Experts of a small language model: 1 pick a token.
Below are experts of layer 3 (counted from 0) of a mixture-of-experts language model. Rows are named up (a neuron's input weights, with its number), down (a neuron's output weights, with its number) and show model dimensions 256-383. Each number is 128 + 32 x the weight over its row's rms, rounded and kept within 0 to 255. Numbers have three digits each.
Before each expert's rows: a language model's description of what the expert responds to; "mostly gets" lists some tokens that are sent to it at least half of the time. This comes from a sample of Wikipedia text that the model never trained on.

# expert 26
What it handles: Participles and words following was, is, were, as in was married, is located, born, performed, and "See also" or "List of" headings.
mostly gets: " married", "See", " born", " located", " census", " List"
up0:143137170162128103082161126165145173148140136150157106127133097130124163139123108167124122142102132050173080115134137173055108115159131130160141120147132125131102101141101136123103203147130073121156104082162039119134087116162176150135193099134174070168135160160082091033179098196129121088108133098132138109152098146137137107150131140147110120099099093153156097139177113092137133157096
down0:170073086081114127146140128135165155156079167108108142121173130157097064128074111072119120087178138177089151135115143134177108146138126139170107087105143104162084130127126125174172096180128191143097097172091133123153138093189156176117074117076087157074098119136174162077076112101189045105122169109107141109121161146161106203090105114171185117112094103125105134111055127162120109184179

# expert 27
What it handles: Number words and quantifiers after an article or possessive, such as two, several, first, each, own, long.
mostly gets: " two", " several", " three", " there", " four", " some"
up0:142161098135170149141168144129134098151131137107147088141109137145140119120122090129148178097081117157058090112128150082130167102150140069092116077057109155096120131178130160081111173143112122171193118135119145132069190069054152126101058090132163123143166143097129091128068168126108182203180106138142201102165143139109099097155181131123163171130137139069181125071132122085167171141090
down0:137142124150158153116072149101080099203150151153173152151151137095123130150122120136147070192158096113138142138107156089131062193176124117185112108178137126150187149134148136175143129134146160112146081135167114103115160185153139148155155132143148162084138085137125105136133147111170129106085159096131182111112040067173150130098143105109158096118140115131047082132132169151148153078126

# expert 25
What it handles: Word pieces right after a capital initial inside foreign or uncommon names, such as S-ey-chelles, P-ed-ro, ch-or-izo.
mostly gets: "ZE", "oker", " Regulations", " Semi", "hall", "angu"
up0:128094113101148153172138132121109156141119175124079118155145133159139173121087082134086111133115152151154106105129101169138118106091131183138063115068100099073130153107122127132094102136114117112093089146135128104156160081136125132140079163105140137142153124121112133114126127104148130145111109144110168155092107210147085130126153104118138137137095115111097137168120149219163181108181
down0:076170142128081157096103128073099102149131183127165164163118120108139132179176141133145109087121078163154177133118155099167158132109181112143163117107125107145156125141184124150095127120099144121128124116161130108117076126139139097134153112140145146128118123156195161080147160138103153091151151127095141083142075166073121139144181160097141119118157059132164141121179096100120100156127

# expert 19
What it handles: Sentence-final periods, including ")." and quote combinations, plus decimal points and initials in numbers and names (0.04, Robert C. Evans).
mostly gets: ".", ").", "\".", ".\"", " .", " %"
up0:113159139088113045115155208104147158109129092073140118112176116132191108098030105105092123113152132128139093151081121136181131107103117099107063147161173131100101096097152139166118142164111136174161102120045111139123129091152120195201093080118117128098137136130138132185163132110169082121135095063192185142130116113158125173173106122152083104146135112064126136074101158106150112118092
down0:130089137132121177155130140165106127131184123118137104091082113129122137121195166165096140126161152160118142131116129113147137151209115158192190122030117165118116128148084158073180103099111067134140144119176099134094083153132139130102145129127107160177114078125120133093137069131139124124132107161066131102119141125113063096101168084090169163099173147173118130130122086105094078148131

# expert 10
What it handles: Particles out, off, down, back after verbs ("came out of"), plus pieces of team, sponsor and place names in sports tables.
mostly gets: " out", " Racing", " off", " Motorsports", " Warriors", " down"
up0:159113091090141156117117111143141122143086161166136122125158116165174141082158127107167134117118122093131129141092116116159150182139154154144104140120156146160089120125141142088066093162101109166170107124142134102153134184115164089132127127151089127074182109118064127128125113082181139090115121151154127149102095086141136078085127078146092126153146145099140179192087134105157121166131
down0:177206105148120160143117181149129153149155145102107142145127107128125134095107071129104130160133113073135114130158146195097090114098098093116157125190148083082144149132143102196163059090086172137174119136149148180099123105114131124102093157121113090136141117130190078152121112164123127124097136204134089151112102124150191146157138166075118154136122138116089103126203098140158110053171

# expert 5
What it handles: Hyphens inside compounds and names, dashes in scores or list bullets, and opening quote marks, as in self-esteem, al-As, 7–16–1.
mostly gets: " \"", " “", " '", " (\"", "–", "-"
up0:092142122076157183147140128093134109064108102121078154085138109106123138136128146165163119109119133106151121216127143140101103183092189114167144122151122096171179105054125139084144190157199072137152191133092076114079156133119120119142138139092154115113116165144113130119109150099110154163112031145126100150160157156143111097146089149172116141105169126128164135134151149156127100133170
down0:106047161121141109148191158140208202135155128218129143085103139116139171098135081116144139067178153128096127067129143101128145104170102106101113171084184150141152127133100114141080092141116117138116071154153110133111163145162104102101078108140155100120091150128110116171125165115102137130108139148191083142093139113097147110114095102143078128143126090164131166137144109162109162187102

# expert 3
What it handles: Mostly the and The after prepositions like of, in, to, plus possessives such as his, their, its.
mostly gets: " The", " the", "The", "the", " their", " its"
up0:103175101186079185112150102207082099103163123177101149194080127093145127171158075124116126196061176148081139127135112106153137123075108138157122178093119105076100152142103108106123092118159101164152130147102097099152075136144110139046173117110163115194177119185088144142157024163136118162175168127137129123175112163145139117167106133086184141141151114137109145096217098183120160121153
down0:165126149080098078190174118144162122112092190096158167116110143134162136098091136107076155070116182129184161109152124183086131157126169157152074146102127170167191116122199178170116141083102156138151134059112131147158144126122124128127124124130103178069056167166158143194158238124109136106055102148147119111103119116176110118121137090126108124129128168190097105143099174152120052100185

# expert 13
What it handles: Prepositions with, by, at, to, under, against after verbs or commas, and the apostrophe in possessives and contractions (Men's, couldn't).
mostly gets: " at", " under", " with", "'", " while", " against"
up0:177169137130115163080155148103154150109118140107097146097133034157115081119151208090114077101141120146137176152133077219087120158121112104121110115103215098156135143160150086104156123169152154131112171136144175138102140120135132114142201147137071131166154121098139112145105141075110113121066112105122128143134135124116187126114108137119105141069175173166112090074143143103168118121083
down0:163135155124072114108131166136081155109121103114123123100129088126170148097092112153145144116158192130105126091084095169142120124169104148148087100158113216119104101139109146165086126164126135111129122173110070206158157157112142123113119094140161133105128139116075151088130098079158130116108163136153138137080124117132108133140145200165138134187123096121132136204162094145126085117122

# expert 4
What it handles: Slashes in football career lists (Team / Apps / (Gls)) and coordinates, plus According and according, and some capitalized name pieces.
mostly gets: " /", " −", " According", " according", "According", " FW"
up0:102149162118132149123102140142145107132160124177068213155182144116092154142103159067079160125104127111188169144135134164122159136073189083109102146091141115092179055148135156094066114136119077175145169095120153148108166122106119119157110153120142107100159085154107143099093079122102100171085097090148136121141090145189152110185111062049130163096080142119177149080085140081151145082182
down0:175157075143092159114149100124098122121118069092140081117152097107111121113113062115136083124162180157131070163158111126101157113133089096106160144164083117082157084114105155116137117209118112159155111137126189160110080122103103116155174093144096135129074075090190079091228141158084096135107158110083174155086151121118114127141136133116139147154133098100151148151091142164136195140096

# expert 18
What it handles: Verb-ending pieces such as -ing, -ed, -ies, -ates in plot summaries, plus pipe separators within table rows.
mostly gets: " followed", " Loss", "izing", "ating", "ises", "ails"
up0:130142122159154158095145084157142124098152139096154127118147105175100139140163170122158148105162177159116097172184120157052070081104122178110088142160116164131149135045141106175178124115209126133159136073203166139127183119198116135147127148107139059159171122147117151171126136142175117187150147114107101111151076141140105076049144048055090151117109105147115149130189099108159161080134
down0:140141114144107146135043121171068099124193158118113135103108111132158160087060126141146114154150083056121112147095136139080159148140150105130071096151132104166101130139155152109103113135117106092098110136127125139175145215107144114056103140129186143115110137132094106094184121150129112071119175120164175099186178130169092095139087165125131068184097098149103128127111097156103160115142

# expert 20
What it handles: Middle or final word pieces of names and words after pieces like St, W, Th, as in St-aw-ell, Be'-er, plus the ″ seconds sign.
mostly gets: "″", "er", " RV", " Collins", " DF", " KSA"
up0:117115144171169074148164108139117144159107079232118184126178146094102178138173121106126081141052106161136105144131143105137135141135127143115190121211135099096142105105079155129173116126070095139110141125153142119099140104130130201186147178103186123120139106159127160120169145141117112130119087127160102152130142099127114138144183117122145129126161174117092110151072169073123159142131
down0:101101156138123173092075153081098159099182194136119086125129159152122074118134109123146161099148182209126186137177137099170085075129143149101139107124148126124153073151107132113104170155143161136144070131123127161163179161068163119116145093186202113117137101106100170163118139129129132122127162120121125095142111162099096109139194121151103138133183055122153117106164126157209122099110

# expert 8
What it handles: Capitalized nouns in names of wars, armies, places and institutions, especially after World, United, the, as in War, Army, River, County.
mostly gets: " War", " Army", " police", " Navy", " military", " River"
up0:130096160164171151143134100162113125134100172145126123149174092145146155168139201124118131104130134062116162092154138134115146107041188136177122142091155104205082071108094083156093113143146132103124142098144083093176119094129028148160151162084105108143108070116096114159088125109107149091097106123123084132115069118116077111172172145164129132084156112120169148088109097119089121110141
down0:143143084056151150140129173165191143154076091119145096098087168075085131131107082193148138126122119154115089110135088101150155170141108111105092126103090146118133164134080115128121104121097156113114065155137158118148100188169145116158166142145149163119113153154163108023136117127184104081150092152121157121126173128105103116144110154190146168163027152132135094094159097125169137127174

# expert 6
What it handles: Line-start dashes and field labels in infobox lists, such as Born, Coordinates, Species, Location, just before a colon.
mostly gets: " Website", " Coordinates", " Species", " Clade", " Died", " Majority"
up0:089111123126138129129100081080124168152134172056163161176120171109098156171029088140092099153127070155141176118090105105117137126125120110179150069132127118097143126134156098078119118159100063113145108133054096170085107166114106080098096111149117127084086170140146174150169116137140156164111184158153144107171150070119128120123160157102102137175153144172082110180089127144122094093099
down0:051122086129136127138059100171119122064121118202115096115148128149148126167148174154080153108125197096082093154128090098185165100122130185128141140137173135109103079128134082148123115159122105044121129161140162092142112097156112145133156127101179106108114060100087123141150140080136151128143063158131094104128111160088105072100078058168106157132134122136100158112197168146122210154097

# expert 31
What it handles: The articles a and an after is, was, became or with, opening a descriptive noun phrase: "was an American", "a member".
mostly gets: " a", " an", "frac", " Swing", " another", "det"
up0:131144130126147085188146170141113135164134156157118193122111127116095059169165128115093093107163055084161165100172158141173208125083175140127119115110178121143091123108183072183173094092138088095100095174184122144174145140137130125157045151125166156178129037139091151116164103116140128102130146134190174163138110157138140119116183149124141105102101174132102140114142125137180165124131
down0:151096188085037170149092161167107124080139135111095122141153137124125069089123125146125127092092108137158107153146069150088081119160080134122130157169063131095142140086141170088137161146201208198076117136129175120116132159063174133124128112138143130166150109108090143104139189070177161137161099102160146148137135100193108116096067157161103158093108122130100127171131107165105135102169

# expert 15
What it handles: Year and number digits in dates, ages and census statistics, plus family and life words like died, father, children.
mostly gets: " died", " graduated", " father", " children", " brother", " resulted"
up0:115161171117146105169075136081082103097129105124117140130118149132154133121115119098096107137123097130179084149132144118132121134113168122122099088107104101146129113179102151098073162084083121171123120097129156119125151128168102191163108127136126118155081139090145097096115123146155153156234179119117211132106121160133111201108097050150150095128163103112112120122098136146165117168118
down0:087191116183129153110148139114152103104157090100145102139142207093144147125078118155165126141132156104059131105132135147169143112119160154103164132203155115131121183146124128091144177143129099144133124112124092110148096171143142164113142149115142128112132156164095122140158193100137166145112110129192129064205070134117150129149129182166089129146171140108131136128080133149102174152097

# expert 21
What it handles: Pipe characters at row starts and between cells in tables, especially election and league tables, plus |---| separator rows.
mostly gets: "|", "|---|---|---|---|", "|---|---|---|---|---|---|", "|---|---|---|---|---|", "|---|---|---|", "|---|---|"
up0:176076125071134166145130114117168103115125109140090116118099125088141093145104148071103085096114055115130159141159203198152135138173147173133128092174103136152126109089109150108129154108139134106175127181127091104175160123171094190120184066148091123158126123139115175095112172147173106121180121126111144175101161132119120123096184110070148063138095098120130132149169179128127125077123
down0:091159144171135132129131113155163168098145122149160115092148194099110121184143095163138104123176187125091141137074189174129127158124207161184093134130084126112147101118156126166105169138119113138165099107157168111078075128161113152065096130078118096118186138127081127118133137201127120166130185157134156163171144095128138111183127057121097148120085175125132124173069116104131137101217

# expert 9
What it handles: Closing parentheses, quotes and brackets, and the space or first digit of a year or day after a month name.
mostly gets: ")", "\"", "]", "%)", ".)", "}"
up0:106153169113141152169159080141110098162130136148126143185065159203135092161186125068130149128136180102159159170116108139113166176180129135141131103129139071136103121160163102097128164150153125180127121216081146083117168127164161113150184145148169092176100112131155184153145148128120100102216185083147140125100077158129116141086171136135140138104106179061125128074157167157091075111146
down0:093132079078139027114102168184138135222138094095128080165100164087084093132133087099134130108083169152114137125190150110121083093161107115157137114116117096081147154123142090069166194170148118155115125141139073126101117157120183107161112145122104126132070165184087135153125139123160109153110151177133133112120144089138130120105150119105087076094088147162120091116110059103141175137171

# expert 30
What it handles: Month and weekday names after in or on in dates, such as on August 12, In June 1933.
mostly gets: " September", " May", " August", " October", " April", " March"
up0:189171157093168085143062102118120146107141123095153124180105079128090178135148150193083072117081108163147122167119133105128188108134144147232153164085098113136115166181102127119173104090164080156148135079135048115102116158048142133037146097143155157094187098169100122152213125160089115101115115171101126106137106159189142109070113196178119164146134132140111097088110163120106091148166
down0:127153112198089101145104159158138106113107149149066121142129120126067129110107139122139107137149194119087053137115179157168107120112080173127059105152116155074188142099120054154079114119181087097168164158108157105104140186110129073117110161162153125115124149157113134145140111131118116101123167070104140126156127118117128145175139125160203133138092127065126122124140179116127091130139

# expert 29
What it handles: Single-letter pieces starting or ending words, compass letters N, W, E after coordinate marks, and stray encoding bytes.
mostly gets: " p", " sp", " w", " f", " pm", " (#"
up0:160046138100109141109107112120161116114075137158072158124109162097113157117071128102123148169123158091117139171117161107122117061106111101155131101122102179118150084141140121169116125113143203127110115097149101100146125148157143120144156104097168103156113088088121164137135076132126137104161130153176111116094132167190141087122146090097113161117131106136140163106156157164122120113158
down0:120128165112146123106128136120142149101094126124097166134103106138100099113146181093048136185086160133143158109171123087097126139170121155055125116116161103061131099129144122141141139083128067176117205145169085126110157091077102137164178091079062100138105123131128156136208164202156136109201121120156110139164151161100162119163187135166093162139146091090143116141120141162111079129069

# expert 2
What it handles: Colons and similar separators after labels in infobox fields, time results, or lists, as in Born:, Career record:, 5:08.30.
mostly gets: ":", "):", " :", "=====", ".:", " chronology"
up0:107169200125176143121086163116135142073172111148151102107135164102093149149127136124130150112155172182176124137077139062114065126080132145100111144074195102144140095193144115107110092152156111161171083097101097174191125179099128098124131139054100118136166094148148127131099156138105163097108130136137118106173145141137146159141173130157140156177136119051078081112109158092174074078054
down0:155128113162140153179133102055117132126166137172136116037172111106083091128108151036106110103099071167145159092121127099134085097137056167177063149116139099103184150143122137151118157084144147142058132122072157093175130122148073189113097124159111107170145102086181115115133090130121116127130109141166172124117164099126144088113151208162140086085112118080120108171127091125146100099127

# expert 0
What it handles: Word pieces inside Latin genus and species names in taxonomy lists, such as -idae, -ensis, -aceae, and words like genus, species.
mostly gets: "idae", " genus", "ensis", " chord", "aceae", " species"
up0:103148095116161125134106137126112095135182081202118137146112135203167176075143140144080141140119141100126114157120080104158143082113098114152075089116155124065080139100131084114086124109106042181069101189079126109132189117105044124093088117130122088075095124138101112134117154193149176098103129177156110085138118116071112099131176129140096130096154115114113123159150146123151078152094
down0:121177114123161148181094132150144161182089177134101164069164156101143196197154163153146116144116136088146153145107103147107077140175135098045196152170147115138135147127110124100137177126136140132133179135101100110115111083166108158083139123118137136105195124179138192132162179172106141146110131113147134102143185082095126154182112129103076084114117110198095100122100105119115136157142

# expert 23
What it handles: Subject pronouns opening sentences, such as He, it, she, and nouns like team, coach, band in sports and entertainment biographies.
mostly gets: " He", " he", " she", " She", "He", " it"
up0:113099138149109139101184147132154078116127118086114076180085128126109131108135128109205084123079126131127141100098096100152092118118088106104151173183133137073205154155162081133167130124152164135113098102134152095105169054169129097141086079118139147093114133157174135105154089070113165111119181125054107101136059095117127121089123255155098154127119165143157145129142081152136096082135
down0:160179172110158141125083116151090142099081131080111129116159184110086157119090167127163142139139164132103114164138130145195127136141152217101146100122123151118118110134120109104115130109128105126156108137090134105128145181102133133100108140102075110129112118061099081192106161125112129152221078169153149126165118130143118134136129113111192047143084113141089102089157150104145105082153

# expert 24
What it handles: Commas and comma-bearing punctuation after names, places, numbers and dates, as in Houston, Texas or July 29, 2020.
mostly gets: "\",", ",", ".,", ",\"", "),", "—"
up0:117168136136091138136145150118103114070085115122141094131147006163213148102154145100173140103126139118119152120131142079087135174108078102133136188118131107084091131179114167091116152091109147075054165135119134071135135107147077110109123134143158158137126167131107105136140132123093145109069163091100135122155124075127098101154130145106099140134162143119089145122124141120095134072082
down0:167061115195139107105112126097131126129076087110131147166086156208158102122077098173147095107129103143126154115105180139184156120153079110093193120142171135143139093103104120165152140139100116181136148160189069175090122154114150113087096089093108166145100127082119092108175106127086137172129127109223108130050153118127091135143146142090197109136115109124103125143107156124158153142074

# expert 28
What it handles: Leading digits and spaces in sports scores, attendances and years in tables, plus over in "took over" and city or team names.
mostly gets: " over", " about", " Adelaide", " Pittsburgh", " Giants", " Columbus"
up0:180165112077105112111127172213173075131097123112163073177107130153128116078145120123173159141145116098173129152157162122136133157128097117190098201145131115123068109101104105059104100133168150121137155092180172138183115146144126136132156111098117102134189149150099144188079135149094130122155143123095064122136176137116134025141148189143097147174101129184117115109083159106128121131125
down0:156125167148108105079196157101125078150147150184163175088089136163089090171171187194146158134149064126123128127088073139077080070160085128110175080080192105174107137167155201173093109089113148134186184151097166159161157103134191083092146164144089136114105068129151125159134158165116168162166106141148068164130158138110138114120154143110167130119156112131092106143145114165130148170111

# expert 22
What it handles: The word as in "known as", "such as", "as well as", plus had, called, named, including, became before a noun phrase.
mostly gets: " had", " as", " called", " including", " based", " like"
up0:137104161153166154143102093108149092104160113108102132115119127119096089184194116086114116106142077122193070148127126139113143120126153091115051096171121113099082115102130132132188181170112118166126141125169136175093184096144137120124161109109079080115148172146067074043128114151140147100113095143131139132117129058071104090180112083081147125167169139101163135076161173129133138114151
down0:180138168122132179101161122147102137113112093084132089105131094097147087089053120180081108122168199134120148152181136053083150085081135061156119115171145191128146197145172130104165140094138109126119114182103142127107106154124134151108154140128084165123167184141096146121142115128100187121142192123138112126107144107102178174128118179116142095159152111113128071185156156127125129080105

# expert 12
What it handles: Mid-sentence function words and adverbs such as to, that, which, not, also, only, but, often after a comma or modal.
mostly gets: " that", " which", " but", " where", " not", " also"
up0:082093186117129167171065111146170092070087126159152131130102136132043123125144154124116128121125125148123079078153190147118160125090153119138053192127090078112118147076138099118146153105136125108110103094157114145162137104113116176109148136141181147162127180093158104117164147110125157090134103135089163100129150132056098139213175160135118159120146110092104117179111090084154160091158
down0:096138172134138134119154116135129129122127155144111155169074064168103130139143147123134099128176157118112142168129044108108125115143094053127147115078152104188156149066106177146115100102150177150142127164179145119128112108153058099154193107135151123106077149107140161134131143131083177193142159128166121150125178120147201107135167110154156100059109108146090133158103161164098112162087

# expert 1
What it handles: Prepositions like in, of, on, for, from after nouns or sentence starts, typically before the or a: "in English", "on the list".
mostly gets: "In", " on", " in", " In", " along", " On"
up0:172103167124077124140116112135128119094149105157132027113128149144131145162135117179206185095059176098085088133082057110100090099134125126179156146138084168130118145078118150092128119154151086178205165147125161111071145163139165160197211118118075121109160122069130130146146079081067139144134138132125116135095089154126159128128149102129190161129156097141115131172104176131131183138120
down0:114144159141102112128134122121097156099126144186140146094165146138180138125168113118120092100166162096137144143095083156158132138165160122101128089173148121110113069132161101109139171168137156154098135221058048129126105145121131065058133131142145129165131150065079145121169140102122113186116083079147140169150125142117158139197072172114121121201111155139202065083141098108124085157119